config.toml
n_layer = 13
d_model = 256
n_experts = 64
experts_per_token = 4
activation = "gelu"
n_groups = 4
init_std_router = 0.019
lr_router = 0.000518
tie_embeddings = true
beta1 = 0.95
steps = 5240
Below are experts of layer 4 (counted from 0) of a mixture-of-experts language model. Rows are named router (the router's row for the expert) and show model dimensions 0-255. Each number is 128 + 24 x the weight over its row's rms, rounded and kept within 0 to 255. Numbers have three digits each.
Before each expert's rows: "raises" lists some tokens whose logits its average output raises strongly, later layers aside; "comes after" lists some tokens at least twice as common just before its tokens as in all text. This comes from a sample of Wikipedia text that the model never trained on. Tokens count by the router's weight.

# expert 11
raises: "of ", "(", "the ", "by ", "or ", "to "
comes after: "the ", "his ", "on ", "a ", "s ", "he "
router:155122157081140120140099078113135105131103171135135169127142130146156117150125150134138150112111078138095095114139108115137090117127115106136085127153128148126105121079104083153115147160131092109133117152145130076162125102120166060145106090144149099122149146128130141127128143128174185126109172118091119146147113144145138139137098100152146111150126117151096125155125131099168095087090101141152189105123143124117145130090148185119120110145121135130144137149136149137113121084153150156111127135126139104106169107137113144136168133122145091113112128076151152091125116136163151141079093082123095131095087134180123122150162116126161105146107128127118090139123162119109122098128168096144190123126132115135121107148101117127142095112166149137117096155109146147117120118164119

# expert 61
raises: "(", "on ", "by ", "to ", ": ", "in "
comes after: "| ", "the ", "- ", ": ", "on ", "\""
router:159104168100167121155134085096117118151103161073119150085149095118146118156110149171124125100136132139105125153156116116155136091110101106139148129147098165143103136082114103147106161146118130100155148143163108093171127088176147113148120110146145098086170121090164150124136133103151161152095146121092110139135121137153150135102102105150139110149148095133119118172147085151163108091127113136156163154155134140096106162107134180125103085147097114107155111157151162125136119125149148128111164121102117117158155117113115132102141125172139117098140099105127144088108137152145170148104098137106088135122088158142159103164175081135099116160124162113110109149122144107138117109119141101141155109117092097151157121128141157155153107127123167151141102153096134148123115145135131

# expert 24
raises: "by ", "by", "as ", "in "
comes after: ", ", "a ", "was ", ".", "In ", "were "
router:113118157120173130137120109108109102172104148091144158096145103117158111146094169153141112121135130152115105135157127113148106095110113087132129148133118145121132108097125107161114164134115103106171179149131102097162102098158148111124128100145143106112162098084156119128129149100146147161102136148090097158141126135148148153109084093150150118134144096148091124165129069158170114078108109164150162123139136125095122151117131145096090110154083110130152117124154147115131154094168142134106151106128083115169155112119093151110135145105164101128114099110139159114110138141155156157117091142104096157114103158149155088147155130132092118154097153091140105138124157090129114121113164098156127109122110080158169123164150169125160119137160175141120115148117147141125115128137146

# expert 59
raises: "a ", "the ", "in ", "an "
comes after: "| ", "- ", ": ", "201", "\"", ","
router:149101148113175103134130115109127122155102155084141151118135094111149115148117156180132127092155140157109128142147135103161125115099101119129116113158106153122099114105113114169104154142125142106168155135153121103168106103158163118146124109139148094115161119087161120127147148098150143170097156131088098127131120128139137139110090097134140102151144086145109130165134085142176112100101114133154152155150144158101095142088123157124108104176082111109163109153155151131113109109146153124102162116095099132156160112111097106123137144141158119113132094100152165104121140161165145153109098133110091130124098149162159103151173087131102115170119165113109100153111138106130118112104150090158130113110108082162164120127134177138142115111138171156161103145078147145123122133154147

# expert 15
raises: "- ", "| ", "===", "==", ". ", "The "
comes after: ".", ")", "==", "===", "|", "="
router:137114123084136117146136120121106148134055128093131128141128094119183087154105145158081117110105134117126117146141127102175115092095092116146112130146077140125096123127131106131120168134142123124198141169159115123148098105121142126164139123123143130130167122113148149122123147123128131134127141164109092151157113156142118138119121102125116106138142109156126159126117143157157126124118109150135137126143132169090152120085165159102102088145105127118123111118158178111091140123182125152087141130091085109129148104129130108113141131127134119103126126074160143103095115175150135147110120137108122155089135172187144103200169128094101128149104142104132122145093126112111141127120135096142150134103111084161164144138113131136134079101169167161147119169140148159080112101112136

# expert 8
raises: "to ", "to", ");", "); "
comes after: "| ", "202", "201", "; ", "on ", "200"
router:140085159133179117162142106087117119160116163066145171098127109126153130153093159174142111120129132137134122142151119118149139108113111095138136137151120155150109120088127099159105144155128126099153145136170116121152114091134168109133127096162154103102158106097150141116136157102160149168082142123101113134144118138163148156100096093162114116152143101153100126160127096135170098099122104134166159111149145153093109160129139172135095107144098123127151102128148158115140114112155149137099169102102095115146146110120114144115142142153143131107136090107147153111115135163148157156105086129093088150115100164149167086137166108097105115158109152093119104158117139105135123093118158110152155110112125100169160128139125145129164125144135161159145100132086160163123118126172155

# expert 12
raises: "in ", "with ", "at ", "and "
comes after: "| ", "has ", " ", "; ", "have ", "had "
router:146082142094163116139141112119133136174090156059154136104123112078155128144107164177135114085139158139126123123136107095166127096113112072114115123135107149119099113104145111138091158153125113115160149155153101100163129098148145111128093083134145081106142107084152118123153129108150154169103139141104111108139134122140146152106102108142123085141130091157088117157124084162154109091098134152143152109146166138091137156129121153133110104153106129105157125132156166135116124109160135141109167136118108113123143106112117143108149147145127142105156090099169153117138156149156186137112090144108094128132093158141121096165144106119121111151120139106101096131121171113167106106124165090145158083100103095159151119109141163123136107137147156151104125133108148143122106144125162

# expert 57
raises: "| ", "; ", "a ", "(", " ", "- "
comes after: ", ", "and ", ". ", "as ", "well ", "He "
router:135100158115189121161115126079121134130120153138151133126128099120166091129094124137121107106122107192111129110135112092153090097138130122111125142139110139152109110107108117118127127151132122108141181141115111100178125082155150115134147089145184115096114111129160141121154142131140139117117164144123113135153125105184145139127110088118152117170172110146131122149132119150125121101112123144154174112156157176085135124093153118113094086138089113137135136141141143107136132091155163167088133100108096104129156132124054117107120146135171099110118118102143147103126131150185144151124117108114135144111120174153111110147123094099122143174115150103138084162102154097139116118126155106137144100120099131151154162133139131158169110116177123138150131125086177160128110161155157

# expert 6
raises: "(", "| ", "of ", "in ", "in", "re"
comes after: "the ", "The ", "U", "at ", "0", "first "
router:109106127132152129150098121101154099144083168092182148121163096148135150151119135125108138114129134174120125146152094110124098119107091077120101125153116138144104111118134101130077131134103125130157143153117093123166159134195146115121148115152142096073141113119147084124135150141130133089111156172102111156188119147145180145091066134139099099121135109170096149151156142143147116125085125147164163148136107132089069157110147151104078115176136100114154139125150143144119121132139148143109162136106106107139141107152115137133138108098152130100139118088152125091115120156142175149109114150112099139110128150149114121126141086086111105149125153104123097185078144104108130127130166129169148145140087099150136138130151127134137115113117136133137088139122142154112139126116140

# expert 55
raises: "in ", "as ", "at ", "for ", "by ", "to "
comes after: "| ", " ", "(", "201", "of ", "202"
router:161105161097168102146124093106124133175099161068136153098131116114146109142106155182136156097153148154107135135163131110133120110101086080126121129145097143126097132107108113137104169144117120120141155144157119103170112104173159102135113090143145086104155115089165119124146145099157149153106146139100124123149110134159146142105095107150132094147137095142094114164124096138175114098101122131144183147141123145091120143107123158133091103168103131131152098172136165129123126121169152121106168108123094129138130100135118126082151140134145123121098088101142158121099131155129142139112070149120096142125084152153161101139159103128110094149103177103104092137132157104128131111085150105162131096118110103150156134123160161140147111139132149143133104151101147133112095138153129

# expert 49
raises: "| ", "which ", "- ", ".", "that ", "with "
comes after: "|", "| ", ")", "|---|---|---|", "|---|---|", "=="
router:145110134117158164138110112134146138136094153084156141129126106176134100158110193122140122123149144157147140143154117108141128160111108111133143173180074136130102131113142061189072155134134153063139153136125119097159121102124156103122094078130136104111138077072132119109144138062172122143078161164123066116149116154153135157129129129117170121115143111159085127136102092117175116103109097169144142158147131138109120128117132142132103110137093139108143124140141149119130091120145121139126141119129111101155139121122115122106134136143135119099097120103157142104093149155150134135105104125111108147096110161155114132163145140134087120152114127117125079136117139116120102130084122109129155147130119115156155139122131152128127099114144153145126084146111146157121071150172136

# expert 63
raises: "of ", "(", "in ", "===", "- ", "for "
comes after: "a ", "and ", "the ", "his ", "s ", "The "
router:151107157111157113155127103112123099150092152078177145111122092149158115166094163158143108118134174144094139130122133087148140095141114089125119112148129153133106124102130098160105156168114122098160156152139133095168122127160168139149121127140145103125164109100149109121139152111166146155094158123109102142109122154155162153120072104149149098140145093144085119142112121129159104101108128154145175138154133132106139147125123146115124095143096118114164106137138156138117134104167133139112155115108098125137142108133091169115139124131143116123092103090132166123121132138159163154114087145105103153133092143140146095167141091089093112147122142097125101159127155108143138096102144102149162098110105081155130139120162156130160092135144169162125095194105162156111102137132157